config.yaml
n_layer: 9
d_model: 192
n_experts: 48
experts_per_token: 2
d_expert: 160
d_shared_expert: 0
activation: "squared_relu"
moe_layers: [0, 1, 2, 3, 4, 5, 6, 7, 8]
router_score: "softmax"
normalize_top_k: true
routed_scale: 1.0
balance_loss: 0.0121
balance_bias: false
router_cosine_scale: 20.0
router_bias: true
n_groups: 4
groups_per_token: 1
init_std_router: 0.0183
lr_router: 0.000409
n_head: 3
n_kv_head: 3
head_dim: 64
vocab_size: 14946
norm: "rmsnorm"
norm_place: "pre"
norm_eps: 1e-06
positions: "rope"
rope_base: 10000.0
rope_fraction: 1.0
qk_norm: true
attn_scale: 0.169
tie_embeddings: false
parallel_block: false
extras: ["capped logits"]
init: "uniform"
init_std_qkv: 0.054
init_std_o: 0.0
init_std_up: 0.054
init_std_down: 0.0
optimizer: "soap_variant"
lr: 0.0046
beta1: 0.95
beta2: 0.99
weight_decay: 0.06
lr_head: 0.007
warmup_steps: 54
schedule: "cos"
final_lr_fraction: 0.0
batch_tokens: 131072
seq_len: 1024
doc_mask: true
train_tokens: 748700000
steps: 5713
dataset: "wikipedia_en"
Below are experts of layer 5 (counted from 0) of a mixture-of-experts language model. Rows are named router (the router's row for the expert), up (a neuron's input weights, with its number) and show model dimensions 0-191. Each number is 128 + 24 x the weight over its row's rms, rounded and kept within 0 to 255.
After each expert's rows: a language model's description of what the expert responds to. This comes from a sample of Wikipedia text that the model never trained on.

# expert 28
router [139 108 141 145 154 108 151 139 128  79 146 115 100 108 114 131 138 153 118 109  95 142 156 126 126 142 113 135 111 118 113  89  76 141  97 162 146 123 126 131 151 118 119 121 116 160 113 146  96 131 132 117 178 115 127 141 128 146 115 141 139 148 115 107 185 142 157 129 107 112 128 102 165 144 185 113  87 122 161 124 198 105 133 148  66 146 127 119 125 113 132 141 110 133 143  87 137 127 129 163 125 116 108 113 207 103 138 118 144 133 133 147 144 151 116 112 191 161 185 126 101 111 158 131 130 123 153 127 111 109 105 142 130 146 112  97 145  47 111 155 133 118 137 123 135 141 142 124 181  63 146 175 111 129 116 129 126 131 112 145 130 119 129 175 114 115 109  99 153 145 141 126  87 129 112 123 127 123  61 124 118 141 105 124 135 145 150 140 138 104 136 114]
up4 [153 146  82 125 145 129 114 124  98 151 111 154 151 125 128 120 138  89 149 124 111 118 130 120 122 171 141 125 125 166  85 147 126 135 125 110 167 153 126 118 108 123 132 118 111 133 154 164  97 124 157  90 116 154  90 115 132 119 102 150 131 153  93 139 146 137 103 112 106 153  75 105 158  99 127 115 153 122 126 144 163 111 137 142 120 181 124 153 113 122 150 115 135  94 169  91  99 118 110 123 159 114 114 151 171  83 130 136 140 108  93 115 112 110 148 128 115 128  99 153 144 136 166 149 133 126 162 142 140 102 112  83 116 133 100 137 154 107  96 121 117 109 149 146 142 199 190 131  70 145 127 117 125 151 135 151 121  55  91 115 113  98 112 127 141  82 104 122  97 139 157 145 121 142 110 120 130 112 104 138 110  79 171 143 127 114 168 123 137 120 174  90]
What it handles: Capital-initial word starts. Single capital or lowercase letters beginning names and words, such as T(artu), S(ebastián), Z(enit); also en dashes in year ranges.

# expert 10
router [152 161 162 117 101 132 125 152 141 139 115 133 124 134 130 130 132 134 133 131  90 140 128 138 112 141 111 180 136 107 156 132 132 104 119 154 118 108 190 143 140 123 154 114 103 128 133 129 126 134 120 134 189 138 126 148 129 120 123 149  84 192 135 205 132 114 168  52 123 137 115 128 112  90 154 120 116 119 156 113  90 165 149 176 142 110 124 124 129 129 162 155 188 138 144 119 125 140 114  86 123  75 112 130 115 142 117 149 121  94 126 166 106 175 120 113 143  85 137 121  61 133 100 132 177  99  78 109 125 130 161 135 133  92 135 139 112 114 117 164 136 117 134 134  96 126 134 133 112 100 132 127 131 138 135 135 134 123 132 109 124 142 121 121 151 189  91 142 134 123  74 136 120 127  95 126 171 114 135 120 135 122 103 139 116 152 119 134 138 114  65 125]
up10 [165 129 127 117 104 148 130 156 126 102  98 144  82 141 119 101 117 117 164 166 110 136 153 137  89  98 128 133  82 124 117 159 107 132 134 116 146 133 124 119 149 144 122  75 110  93 149 115 109 133  77  76 127 120 122 147 131 178 181 139 137 132 145 116 143 116 128 101 128 171 103 133  93 125 119  94 127 144 153 135  90 116  97  72  89  96 110 141  96 126 107 100 155 134 120 118 139 111 153 111 113 145 127 149 132 145 141  95 132 111 101 136 152 110 172 112 168  98 151 138 179 103 118 118 114 163 117 115 146 148 121 123  84  82 142 136 154 193 146 148 111 166 131 104 200 123 129 167  92 143 146 104 142 111 104 118 152 157 124 146 119  82  97 108 123 126 163 158 118 140 159 134 117  99 124 115 140 130 147 129 125 128 177 125 117 152 112  94 124 142 130 130]
What it handles: Infobox and table punctuation. Table bars, brackets, semicolons and colons in infoboxes and tables, plus field labels and abbreviations such as Vict., (born, Preceded by.

# expert 6
router [109 174 138 141 133 130  73 158 117  96 122 125 127 121 140 149 115 102 126 112 145 134 153 131 159 129 123 133 133 101  73 117 143 143 142 133 109 147 110 133 144 131 144 101  89 173 134 140 142 126 138 109 148 161 148 118 140 113 142 138 104 128 103 134 132 159 227 102 100 123 112  79 159 130 142 130 124 133 174 144 170 129 135 134 123 122 147 145  80 128 111 161 146 105 147 159 123 151 107 156 124 104 106 120 137 140 118 130 127 140 119 156 104 125  90 106 178 106 171 111 160 113  88 126 138 121 136 138 154 132 207 132  66 106 120 123  98 123 120 133 115 140 130 113 130 132 127 125 156  88  96 130 137 112 114 106 131 128 126 152 123 134 139 171 137 123 150 137 166 134 151 129 127 129  93 148 114 179 137 120  47 131 137 122 131 127 142  54 141 135  85 121]
up3 [125 151  95 117 121 123  78 140 133 156 113 123 153 123 153 173  91 145 123 160 115 146 127 108 135 103 146 106  79 130 123 122 104 138 106 151  77 128 115 157 172 191 150 118 122 131 111  90 107  87 129 136 127 141 117 113 139 159 124 158 157 125 103  85 129 113 129 143  94 111  94 116 140 114 137 116 141 121 141 147 111 148 152 148 113 112 140 113 151 123 129 137 150 117 120 104  85 112  90  90 178 130 128 138 106 144 167 168 111 122  38 188 123 118  90 124 132 128 139 105 176 137 163 148 145 158 151 153 144 171 145 148 149 135  85 158 160  97 125 123 106 111 141 139 126 111 160 165 114 166 127 115 132 133 129 113 129 105 117 143 132 134 111 133 164 129 165  80 111 140 138  85 107 117 115 111 105 140  89 153 108 128 126 112 136 126 183 151 104 108 137 119]
What it handles: Name-initial word pieces. Capitalised word starts, mostly of foreign personal names and titles, and sentence-opening The, such as Con, Jo, Shin, P-or-firio.

# expert 29
router [139 136 144 154  82 119 117  67 150  85 147 114  68 101 159 123 149 127 131 121 154 110 124 117 114 138 132 126 137 134 121 159 137 126 163 140 127 130 135 146 116 116 156 126 141 109 128 143  97 105  82 144 128 124 125 121 143 142 147 124 142 117 143 175 131 152 120  82 124 130 129 114 104 159 163 141 102 154 178 128 168 134 119 137 147  90 124 172 134 144 167 106 140  72 137 158 128 119 111 149 134 155 106 116 179  93 119 111 136 113 123  97  58 166 149 115 177  64 113 131  80 136 187 114 137 118 110 132 179 134 155 122 107 115 154  94 117 129 139 108 166 128 133 112 111 122 138 142 123 114 126 116 131 155 127 127 140 135 136 119  81 140 137 167 130 131 110 107 121  95  51 133 104 117 149 116 183 147 130 106 144 106 137 135 132 166 145 118 128 131 159 143]
up4 [123 102  98 141 130 142 135 128 102 141 148 160 133  97 138 103  86  71 162 155  96 105 158 115 106 129 122 138 135 129 115 101 185 144 155 115 129 118 143  98 119 177 134  79 120 144 111 128  92 130 124 121 126 127  77  93 132 143 117 146 153 116 103 150 132 140 152 128  85 138 112 134 138 122 150 128 171 151 138  85 126 121 127 124 188 140  98 140 118 173 160 133 118 142 148 103 135 126 125 110 153 139  99 120 151 111 162  86 112 107  98 107 124 101 155 149 127  90 134 125 102 118 174 170 122 102 149 174 169  86 100 100  72 167 106 185 144 113 130 106 136 114 113 148 116 165 160 163  87 103 106 130 121 155 129 133 104 100  93  94 156 106 142 145 145  96 118 118 130 141 155 125  90 150 111 116 132 126 115 110 102 126 159  87 112 113 114 139 129 121 140  97]
What it handles: Descriptive adjectives and suffixes. Adjectives and endings in descriptive phrases after a or an, such as Greek, prominent, professor, American, contemporary, and pieces like -ful, -ered.

# expert 40
router [129 148 125 123 138 109 113 148 134 127 137  97  74 122 158 134 117  86 137 130  97 133 150 116 154 137 117 115 136 142  94 138 107 132 118 132 105 122 160 111 144 121 126 122 129 146 131 127 132 130 115 114 189 147 128 122 118 131 156  92 140 119 124 221 164  80 166 112 122 102  85  79 131 119 113 145 134 144 169 114  97 150 114 118 120 136 103 133 112 137 110 107 141  85 160 162 148 141 114 133 143 124 114 175 183 134 123 140 108 135 149 134  99 124  75  99 152 132 186 130 103 139 154 125 174 130 104 131 169 123 161 194 135 130 181 158  78 136 111 119 108  87 127 138 128 122 152 127 164 138 110 156 123 117 117 123 126 113 122 164 148 138 157 104 136 102 150  90 118 132 102  73 124 128 112 132 185 119  98 138 137 106 104 124 130 123 107  89 118 116  96 129]
up18 [128 110 124 133  99 112 151 148 118 125 150 148 154 125 120 152 117 132 138 125 143 167 120 125 155 111 139 137 147 133 144 153  79 161 119 108 175  72 129 102 134 145 127 127 123 119 164  92 117 131 136 120 129 112 144 140  74  86 174 119  96 107 139 117 133 160 109 118 126 131 154 142 122  98 195 153 112 164 128 136 140 145  88  92 121 134  89  78 116 142 128 186 135 128 105 166  94 156 147 104 134 179 148 125  99 155 134 105 127 152  88 101 180 116  86  78  79 127 103 123 128 142 137 153 143 146 135 150 102 122 145  72 125 171 129 126 121 107 170 138 155 141  69 131 127  91 129 131 109 112 123  98 138 101 148 117 113 158 120 182 151 115 111 155 123 148 131 139 110 114 110 116 143  99 166 109 130 124 131  86 118 142 142 157 136 119 130 162 109 116 130 111]
What it handles: In, quotes, sub-. The preposition "in" before years, opening quotation marks, and prefixes sub- and super-, as in "by submission" in fight records.

# expert 2
router [134 155 131 144 139 114  54 101 131 131 142 120 141 151 142 146 138  77 135 137  95 120 139 132 119 143 126 153 127 115 188 129 124 120  98  96 114 110 119 139 164 137 111 111  92 126 108 122 123  59 110 122 145 112 114 123 135 131 166 162 111 146 126 136 115 129 127  88 119 140  79 157 186  87 143 128 114 143 167 137  93 144 110 136  82 154 120 150 116 117 148 133 148 152 140 129 122 147 157  87 157 138 103  74 109 124 127 135 130 127 132 106 149 113 136 110 169  81 115 121 106 128  94 117  93 121 159 123 121 145  86 139 100 131 172 144 164 125 139 169 167 190 130 127 125 154 146 133  86  74 115 155 123 136 111 116 125 129 120 186  87 123 136 184 120 158 160 153 150 101 127  93 116 121 101 139 145 100 137 123 132 146 124 116 131 100 106 143 152 110 128 154]
up6 [108 172 125 113 127 127 157 131 118 168 112 160  92 159 120 173 147 101 107 129 123 124 166 155 164 109 140 150 126 141 132  99 134 146 110 104 109 140  97 107 105 114 167 153 140 150  57 123 111 122 155 161 143 133 123  80 156 161 118 105 115 154 123 121 139 155 167 111  96 103 133 116 132 166 134 155 150 110 103 110 133 112 188 110 145 115 113 113 132 153 119 128 139 114  87 129 169 124 147 102  83 148  82 160 155 126 129 160 158 140 125  95 141 133 121 147 111 151  83 161 133 103 147 110  88 107 150 175 142 135 107 134 157 171 124 167 145 132 169 165 143 104 123 135 127 129 142 154 146 130 116 170 143 151 110 127 121 110 125 145 163 126 133 126 106 110 131 125 149 121 144 130  92 153 155 116  89 113 115 108 157 102  89 106 106 169 112 182  90 151 150 105]
What it handles: Digits after separators. Single digits, mostly the first digit of years after a space, dash or table bar, as in 2008, 1958–2010, 4-22.

# expert 41
router [146 169 106 128 146 140 165 146 154 124 139 100 120 116  97 130 116 199 137 120 119 127 138 134 187 124 110 110 119 134 112 103  62  97 132 170  95 155  79 117 145 128 122 107 106 139 129 133 155 156 129 135 143 148 152 137 133 122 129 128 123 111  86 117 119 112 113 110 115 140 126 105 121 135 139 118  93 137 130 118 206 132 145 148 152  98 125 181 137 161 133 100 122  52 148 151 133 140 147  96 132 118 106 195 113 136  57 128 107 119 119 176 132 117 118 118 106 114 105 117 140 105 140 138 125 135 104 125 108 139 121 115 141 120 146 131 113  77 129 145 136 132 134 118 138 151 136 138 194 129 130 153 142 143 103 124 106 131 114 131 144 140 138 125 153 150 107  91 148 135 136  86 107 139  84 130 139  91 102 133 115 146 117 116 124 183 117  97 157 122  61 146]
up2 [119  79 110  93 125 102 166 126 167 169 163  86 146 133 152 131  99 142 130 106 143 163  85  72 129 166 125 125 151 118 157 140 117 153 153 155  69 140 167 129 155 174 114 138 102 102 116 120 119 147 173 152 158 162 144 117 137  93 147 139 115 141 147 146 124 109 106 141 107 132 174 137 164 110  91  92 158 124 158  98  86 134 106 128  89 147  99  95 143 138 136 160 127 154 150 160 102  99 151 141 127 125 145 127 112 167 110 141 104 116 152 138 139 123 101 101 140 132 132 145 108 135 110 158 101  68 134 167 129 126 147 121 143 132 104 141 166 146 149 117 147 161 168 120 126 108  98 115  82 173 101 147 113 145 148 165 128 130 137 139 104  99 117 152 148 141 126 108  78 161 130 128 150 116 162 104 148 141 125 130 131 139 162 108 121 158 122 107 138 114 107 138]
What it handles: Commas after names. Commas attached to the end of names and words, such as Sounds, or Sighs, and name-final pieces like -os, -rom, -in.

# expert 34
router [136 143 136 112 138 115 140 114 139 140 106 132 128 142  98 183 152 154 130 123 124 156 116 119 113 113 101 150 115 127 134 139  44 134 148 139 171 120 127 117 127 129 160 111 138 118 112 158 130 136  63 123 117 159 122 119 131 136 139 127 126  73 138 123 170 114 150  74 103 166 140 101 122 136 117 149  92 136 106 114 165 133 120 199  80  88 122 150 181 135 110 113 183 143 136 105 134 123 128 166 134 128 145 117 105 112 126 137 133 123 116 128 127  97 103 134 197 110 115 121 102 110 170 120 111 108 137 113 116 134 123 155 144  97 104 114 102 121 106 117 153 202 130 126 118 119 127 122 131  89 135 129  87 134 138  79 125 136 113 163 138 152 147 139 111 177  94 109 160 121 135 157 102 119 109 120 161 135 126 116  91 148 126 106 132 177 139 117  67 134 136 131]
up1 [ 78 144 102 149 133 135 161 100 101 163 109 132 118 137 133 150 115 129 130 146 175 146 131 138 148 103 101 110 148 101 135 157  78 145 126 168 154 144 114  90 132 144 173 155  95 143 146 139 122 144  57 105 138 116 116 143 109 118 132 137  89 103 138 113 145 123  87 109 135 121 137 139 127 124  92 143 117  76 131 126 151 149 146  91 124 140 170 143  89 128 144 106 144 155  62  95 104 139 146 131 132 141 160  90  87 126 103 110 116 113 139 115 135 140 122  98  95 136 113 120 129 193 135  90 129  88 105 132 141 146 104 170 116 136 130 181 120 122 109 170 145 123 150 166 149 141 119 100 171  75 108 108 112 132 144 137 110 125 134 108 131 131 106 117 103 144 121 108 160 143 105 141  81 133  90 145 142 132  94 127 105 116  69 160 116 139 140 115 132 113 150  97]
What it handles: Arabic and Asian name pieces. Pieces of Arabic, Muslim and Asian names and common names such as Muhammad, Abd, Al-Wahda, Mary, Israel, plus pronouns us and him.

# expert 7
router [117 116 136 192 106 125 126  94 138 123  89 122 159 125 120 209 134 143 140 123 107 164 127 111 146 136 156 168 159 121 151 113  72 114 165 157 118 100  94 127 169 120 126 141 166 115 114 105 110 142 124 120 183 147 142 136 135 120 119 112  89 109 121 131 187 156 133  88 116 106 120 138 118 131 153 138 115 122  89 137 183 130 111 143 139  89 132 119 188 118 176 122 152 129 143 153 146 114 126 125 156 120 122 180 150 122 154 138 134 140 130 107 137 164 143 119 129  91 153 116 140 127 101 118 170 128 139 131 165 112 125 129 127 117 185  81  98 137 148 147 189 129 132 133 107 161 107 140 116 143 133 117 128 123 115 109 142 132 117 157 108 134 157 114 163 177 106 169 151  89  70 123 117 142 128 121 152 135 166 144 138 138 109 122 129 111 143 145 125  98 132 135]
up4 [115 157 102 107 106 141 136 104 138 167 151 147 144 121 170 131  93  64 140 178 143 109 116 139 118 140 122 152  66 127 130 133 136 113 180 106 130 133 143 133 119 157 101 148 133 110 142 133 109 131 134 119 159 129 133 146 141 124 103 159 101 169 113 182 127 125  91 102 115 148 115  94 138 107 169 128 164 154 124 107 144  97 131 135 117 207 111 152 102 124 162 106 166 110 176 111 136  99 136 125 164 135  85 147 157 108 139 149 149 103  87  91 120 130 120 150  78 110 166 111 127 146 139 166 101 124 126 161 149  78 126 127  98 136 105 137 146 150  73 134 146 123 141 145 136 141 152 132 123 133 123 157 115 154 137 171 134  81  98 120 154 130 127 120 146  85 107 118 148 120 135 143 118 161 122 142 112 134 153 141 121 117 146  87 141  92 159 145 124 115 153  99]
What it handles: Possessives and titles. Possessive 's after names in song, album and show titles, plus title words like Your; also of, the, as mid-phrase.

# expert 21
router [152 147 126 125 163 125 111 118 153 118 112 117 125 129 131 123 118 153 145 136 133 136 131 108 167 117 141 135 104  94 113 133 153  89  83 189 191 124  98 137 117 114  97 153 102 146 134 149 153 149 176 143 110 158 137 154 138 145 118 165 156 121 141 138 165 109 127 145 137 103 123  91 145 118 133 120 132 129  96 102 126 134 138 133 146  80 148 120 134 163 208 140 111  85 117 157 140 149 109 121 127  37 144 142 155 140 140 141 134 135 119 165 125 143 130 136 155 141 155 131 120 118 103 120 169 136 147 119 137 129 135 170  64 126 170 126 154 118 122 134 104 142 117 133  90 110 110 108 133 134 139 141 137 129 126 116 144 136 122 124 105 136 126 160 155 109  64 127 131  98 145 131 198 117 104 118 100 209  96 103 100 132 102 135 125 149 111 121 142 135 137 154]
up1 [ 92 121  99 131 108 129 112  80 128 181 133  95 128 109 149 107 126 112 128 128 155 164 135 131 129 123 106  95 101 128 100 108 152 123  98 118 165 117  97 150 134 148 152 150 117 154 140 150 152 109 152 118 130  89 146 150 143 170 110  83  99  94 153  81 122 105  96 109 115 173 112 109 107 128 134 145  93 108 108 141  98 125 156 131 153 153 154 172 125 173 100 139 123 124  98 126 147 118 103 126 100  90 126 147 107 169 146  83 134 124 159 113 117 127 148 107 117 161 155 127 157 181 115 100 131  90 114 128 130 169 128 124 110 145 144 155 105 122 143 165 161  85 138 193 128 111 110  92 148  95  71 108 124 156 129 174 134 146 147 134 144 154 123 134 115 139 134 100 155  96 105 163 100 129  75 147 123 120 104 160 146 133  87 130 144 150 139 133 122 114 138 139]
What it handles: Indefinite article a. The article a and phrases ending in it, such as in a, as a, with a, and a capital A at line or cell start.

# expert 17
router [120 102 128 141  77 117 176 100 109  67 119 137 119 151 109 136 141 145 133 111 156 125 119 137 156 138 130 144 148 146 157 136 109 134 130 121 169 142 173 117 121 125  85 120 122 141 117 124 149  76 133 120 153 115 130 147 122 112 150 149  73 113 146 108 169  57 130 100 168 107 130 113 133 149 149 148 125 124 160 133 172 125 137 134  81  90 123 144 140 134 193 146 151 103 108 127 144 141 108 133 134  81 112 148 137  89  36 116 125 125 111 103 120 109 127 104 131 119 112 121  66 137 141 119 118 135 159 117 151 126 103 158  45 131 187 137  75 127 117 125 134 135 133 116 125 124 136 125 132 120 112 117 130 112 130 105 114 150 112 154 133 141 140 125 132 144 122 110 105 149  44 116 126 116 121 118 126 142 142 128 141 153 122 145 135 164 130 145 143 120 130 136]
up3 [106 124  90 150 104 135  89  95 155 163 135 132 154 135 120 124 100 132 131 155 136 129 132 120 115 144 171 122 139 150 118 123 125 142 141 137  83 125 116 129 112 162 137 108  76 117 113 107 120 127 141 163 142 130 134 135 124 113 163 131 125 168 123 132 150 116 145 163  79  93  60 140 148  94 131  82 109  63 171 154 105 126 166 106  91 125 142 126 130 166  97 122 138 110 101 110 103 119 127 116 174 118 120 138 127 122 112 146 146 133  81 139 114  96 119 156  83  98 145 123 136 102 164 160 149  87 132 131 147 169 153 152 175 118 117 136 137 115 127 123 107  91 148 146 145 108 143 114 124 176 164 122  75 144 120 138  80 128 118 118 122 141 115 106 126 129 135 100 155 141 146  78 142 124 129  74  75 142 132 125 130 160 168 129 133 121 183 120  98 110 109 136]
What it handles: Start/end event verbs. Verbs of beginning, ending and releasing, such as began, started, opened, finished, was released, plus various word-ending pieces like -ired and -its.

# expert 13
router [134 167 131 121  68 127  76  93 119 119 127 134  79 153 147 111 134 113 134 135 100 109 124 115 133 119 112 120 207 119 135 113 142 130 115 116 144 116 112 177 171 120 145 113  81 166 122 146  81 127  76 130  96 133 138 142 113 125 138 128 124  82 121 190 154 144 156 157 121 116 100 104 125 119 140 143 115 133 122 132 118 124 132 114  95 181 147 122 122 118 172  99 132 125 128 159 136 139 146 124 119  98 113 163 179  95 119 134 135 115  99 141  78 120 140 125 193 138 133 128  82 140 106 124 148 119 102 131 163 113 181 148 121 125 125 103 121 133 121 133 147 162 121 136 131 143 126 106 166 110 111 127 142 146 131 134 113 114 135 111 105 141 126 196 141 180 142 155 168 122 118 134 116 146 126 133 133 149 114 139  53 121 131 124 126 121 127 125  86 120  76 144]
up1 [112 115 111 148 105 123  93 140  95  92 148 130 127 144 113 146 130 130 132  83 141 142 136 133 137  84 114 117 125 123 132 130 121 139 123 139 116 149 118 169 166 123 188 138  92 142 150 126 114 127 100  85  91  77 100 126 134 173 138 109 130  97 150  83 125 111  81 105 137 154 124 138 158 141 113 126  89  87 103 108 132 129 165 106 165 170 114 179 135 108 101 106 117 126 122 131 104 101 156 128 115 134 131 135  96 129 132  90 133  97 143 117 132 158 125 146 118 186 135 107 129 147 126  82 127  91 125 120 137 136 122 154 139 153 135 149 100  89  99 157 157 115 148 193 136 160 121 131 165 111 139  81 134 153 146 157 108  90 129 121 120 182 119 142 118 118 140 115 186 132 132 146  87  99  93 146 146 111  93 161 133 129 127 174 123  93 111 150  93 149 125 113]
What it handles: Table and infobox headers. Header and category words in election tables, sports tables and infoboxes, such as Party, Division, District, Career, External IDs.

# expert 14
router [137 169 126 140  84 138 148 145 122 123 105 140 117 125 117 123  85 158 137 134 109 123  94 117  60 132 130 126 138 142 150 127 149 123 176 168 129 117 107 134 204 138 181 125 118 137 119 118 118 116  89 144  88 144 147 130 113 151 117 123 143 170 112 126  84 160 137 111  86 137 160  98 102 101 133 117 121 153 133  93 146 172  97 115 109 135 143 180 163 136 110 121 151 143 138 111 140 107 126 163 105 100 108 139 127 128 117 117 131 106 120 127 141 133 110  79 127 166 102 141 148 110  88 116 123 132  90 107 110 119 132 127 110 139 176 140 154 125 139  86 130 124 124 140 124 120 142 125 176 158  95 103 145 146 119 139 112 127 114 135 143 121 133  86 138 123 107 124 203 162 151  97  77 128  99 148 196 141 152 131 101 122 125 127 122 171 116  88  85 137 118 138]
up0 [150 141 133  86 165  87 157  96 126  89 148 118 103 132 150 164 104 175 174  91 129 139 129 123  87 124 125  75 119  94 139 125 125 102 128 151 117 150 130 151 109 138 121 139 126  82 194  80 152  94 159 108 110 134 104 111 137 122  91  96 124 107 106  88  89 149 137 109 135  91 157 159 102 121 142 148 125 107 105  89 139 168  98 123 151 151  95 115 183 110 127 132 125 136 166 139 123  86  71 123 117 136 163 148  95 168 107  96 127 116 109 111 137 123 136 119 150 109 127 108 119 122 147 136 127 125 152 158 134 114 142  98 137 141 149 101 166 145 123 145 141 118 114 143 123  97 130 136 129 156  77 107 143 119 148  99 165 136 125  81 163  99 148 140 150 113 141 108 109 160 123  77 136  98 145 102 146 122 128 181 111 130 137 134 120 133 155 143 150 118 125 125]
What it handles: Sentence and heading ends. Sentence-final periods, often fused with word endings like ers. and ation., and closing == or === of section headings.

# expert 23
router [133  99 115 121  85 111 161 138 145 156 118 130 104 179 109 129 152 169 132 125 123 137 105 127 141 131 130 119 160 109 108 121 144 130 196 127 128 121 160 156 154 128 135  98 124 126 120 110 121 136 151 136 109 157 132 117 134 130 123 141 106 127 130 173 165 155 128 122 182 133 122 126 134 115 142 140 142 124 126 137 134 155 132 101 153 144 111 131 184 127 109 118 121 140 166  97 124 145 145 119 134 141 144 169 129  82 103 143 107 104  97 142 117 155 126 139 163 133 131 112  54 132 163 108 116 120 146 117 115 127 149 208 129 142 179 102 149  89 123 125 135 161 136 137  55 146 128 127 151 142 140 126 142 146 126 128 115 147 144 120  73 114 141 154 158 179 113 120 143 128 138  93  88 147  72 142 117 172  83 116 114  95 113 135 143 132 130  86  99 139  58 128]
up1 [102 124 105 110 109 140 131 100 100 144  99 134 108 121 123 133  99 105 175 116 138 181 102 174 148 114 137  44 125 108 142 121 110 122 143 147 161 115 104 147 115  98 170 105  82 144 140 124 139 107 104  83 114  83 138 140 141 163 110  98 120 111 130 106 154 106 119 116 151 125 144 149 127 127 125 155 112 122 156 129 163 162 178 126 150 133 136 146 101 155  99 121 126 137 107  89 132 110 146 146 116 119 141 136 111 118 115 125 126 130 151 143 119 109 130 117  92 140 129 121 113 161 131  70 121 108 101 129 103 146 131 166 135 150 163 165  93  85 145 143 131 142 161 203 117 155 153 122 151 127 101 119 147 137 144 190 105 146 154 157 139 112 130 153 122 125 127 105 191 116 129 182  94 107 114 142 142 119  87 126 170 130  90 160 103 117 142 141 118 134 115 105]
What it handles: Verb stems before suffixes. Word stems awaiting -ing or -ation endings, such as earn, found, promot, continu, and institutional phrases like University of, Ministry of.

# expert 9
router [121 149 149 106 113 111 143 124 114 144 108 125 111 137 119 111 122 119 139 122 131 133 133 119 112 127  99 138 121 136  48 130 147 120 156 118 174 114 107 156 107 130 119 115  92 130 124 133 154 131 126 145 117 127 151 124 127 136 152 140 130  93  65 147 161 119 185 166 150 121 130  99 138 110 107 137 130 132 142 113 195 144 140 192 126 112 115 135 160 102 152 140 164 132 190 179 137 143 109 131 125 134 128 146 143 120 121 154 124 109 120 150  83 132 122 139 124 102 181 139 115 111 163 135 159 127  91 110 170 143 121 155  82 102 172 112 130  97 142 126 135 131 132 130 116 152 123 142 152  89 114 154 133 125 116 101 112 120 128 168 156 118 133 174 121 183 127 122 105 134  97 126 128 142  41 122 138 181  56 114 142 123 123 122 142 163 149 146 118 111 123 119]
up3 [111 115 106 117 109 170  59 113 114 166 124 113 133 136 151  95 113 153 136 175  89 123 143 116 137 158 123 142 105 142  70 150 131 142 136 140 102 139  95 132 144 175 147 119  99 113 118 129 135 122 163 124 148 105  99  98 163 135 158 163 141  98  99 150 127 141 144 149 105  79 126 127 153 110 112 151 133 142 147 127 102 141 164 112 145 159 129  80 145 159 108 107 138  87 102 152 104  87 109 102 119 136 117 158 136 111 134 147 148 142 128 131 137 106 118 141 101 105 132 105 172 102 204 181 156 152 120 132 138 154 165 155 135 125 109 128 155 110 134  85 122 136 150 147 103 110 138 156 130 131 130 143  87 165 113  86  90 110 132 119 134 124  84 100 144 151 131 108 144 125 160  95 115 122  89  70 106 110 101 147 132 118 132 114 145 131 177 132 110 130 113 142]
What it handles: Noun-phrase modifiers. Word starts and adjectives right after the or a, especially the prefix un- (unrest, unification, unharmed), plus half, special, proper and daily.

# expert 11
router [122 142 143 140  69 129 131 150 130 119 124 128 132 127 136 129 137 105 122 126 103 149 148 136 191 133 113 153 145 135  98 115 147 132 111  99 143 118 126 185 119 121 137 131 149 147 137 139 123 154  75 128 210 121 140 139 117 141 125 145 137 149 137 123 136 137 148 150 153  85 131 146 152  54 141 139  89 147 157 112 133 153 159 113  87 121 149 177 102 122 198 102 166 131 180 147 140 116 108  55 131 138 126 107 176 135 133 146 112 130 128 111 115 134  94 117 114 121 147 110 120 126 140 126 177 124 105 119 154 109 132 151  84 114 143 132  50 133 131 103 138 155 104 140 116 113 117 138 175 130 106 187 109 162 144 112 125 131 117 111 121 124 121 115 156 160  94 164 148 146 123 135 119 119 113 123 133 105 120 109 108 107 110 144 125 106 142 136 174 118  99 125]
up1 [ 92 111 126 118  82 129 134 115  85 137 123 106 126 146  97 128 114 150 127 123 135 170 123 118 152 115 128  99 111 105 137 114 156 113 119 128 139 131 130 157 126  97 158 133 100 140 140 134 139 130 127  87 129 104  95 114 189 163 144 121  93 116 128  89 122 105  83 108 136 122 144 142 127 107 129 123 116 101 153 138 137 162 173 107 177 111 116 180 128 115 116 125 109 153 106 111 117 137 149 114 109 132 134 113 145 111 138 100 104 118 135 104 126 156 155 126  91 112 144 118 153 188 143  89 143  92  86 132 112 173 140 154  97 147 131 141 109 124 134 192 172  95 147 177 103 139  87 119 171  85  72  81 148 124 150 181 100 156 132 153 146 138 142 124  95 126 105 133 168 111 133 150 109 108  99 124 145 149  71 117 153 100 134 143 143  95 130 136 129 143 107 110]
What it handles: Passive participles, born. Past participles after is/was/are before by or in, such as written, played, composed, worn, built, plus born in biographies.

# expert 20
router [134 139 120 111 124 116  86 166 122  78 132 144 106  83 122 131 155 105 121 106 165 141 150 140 163 137 107 122 121 124 113 127 134 138 161 161 127 137 172 122 105 119 169 129 101 152 134 145 115  76 123 138 118 115 127 143 109 147 120 161 144 115 132 114 111 103 134  80  95 128 133  72 122  82 185 117 114 150 139 119 185 146 103 147  97 122 165 107 112 141 121 164 182  64 163  72 122 131 110 136 131  85  92 170 160  85 139 137 134  98 125 108 112 113 135 121 131 142 117 105  88 138 114 133 131 117 120 135 101 132 154 137  75  96 106 121 145 113 117 140 126 163 132 126  98 143 119 127 119 148 113 162 133 144 130 139 137 128 109 118 109 148 128 118 114 178 140 105 187 129 129  94 139 148 114 148  90 140 132  95  63  82 112 137 141 102 111 147 139 125 144 136]
up7 [124 168 114  86 135 173 128 115 124 169 117 127 100 127 162 151 139  82 128 141 123 109 125 103 142 112 141 151 103 131 122 109 138 141 157  99 127 123 139 118 149 126 146  72 119 117 131  98 141 159 122 204 151 107  92 167 117  43  93 128 136 115  88 130 112  70 134 115 151 166 145 156 106 129 142 121 139 130 135  88 138 132 101 107 141 139 111 101 138 148 136 142 180 101 148 115 118 171 129 111 119 128 124 165 112 126 143 115 125 139 130  88 132 161 195 132 123 107 109 122 113 137  96 147  97 166 106 131 116 133 127 180 160 106 129 127 118 143 124 157 108 105 131 104 117 116  81 135  73 161 126 105 124 152 154  94 122 109 152 126 125 118  87 118 118 173 120 124 123 150 152 125 154 134  91 132 128 149 111 155  92 114 103 121 164 144 129  92 157 142 117 109]
What it handles: Pronouns and infobox fields. He or she opening a clause, such as ", he" and "He also"; also infobox field starts such as "- Songwriters" and "Personal information".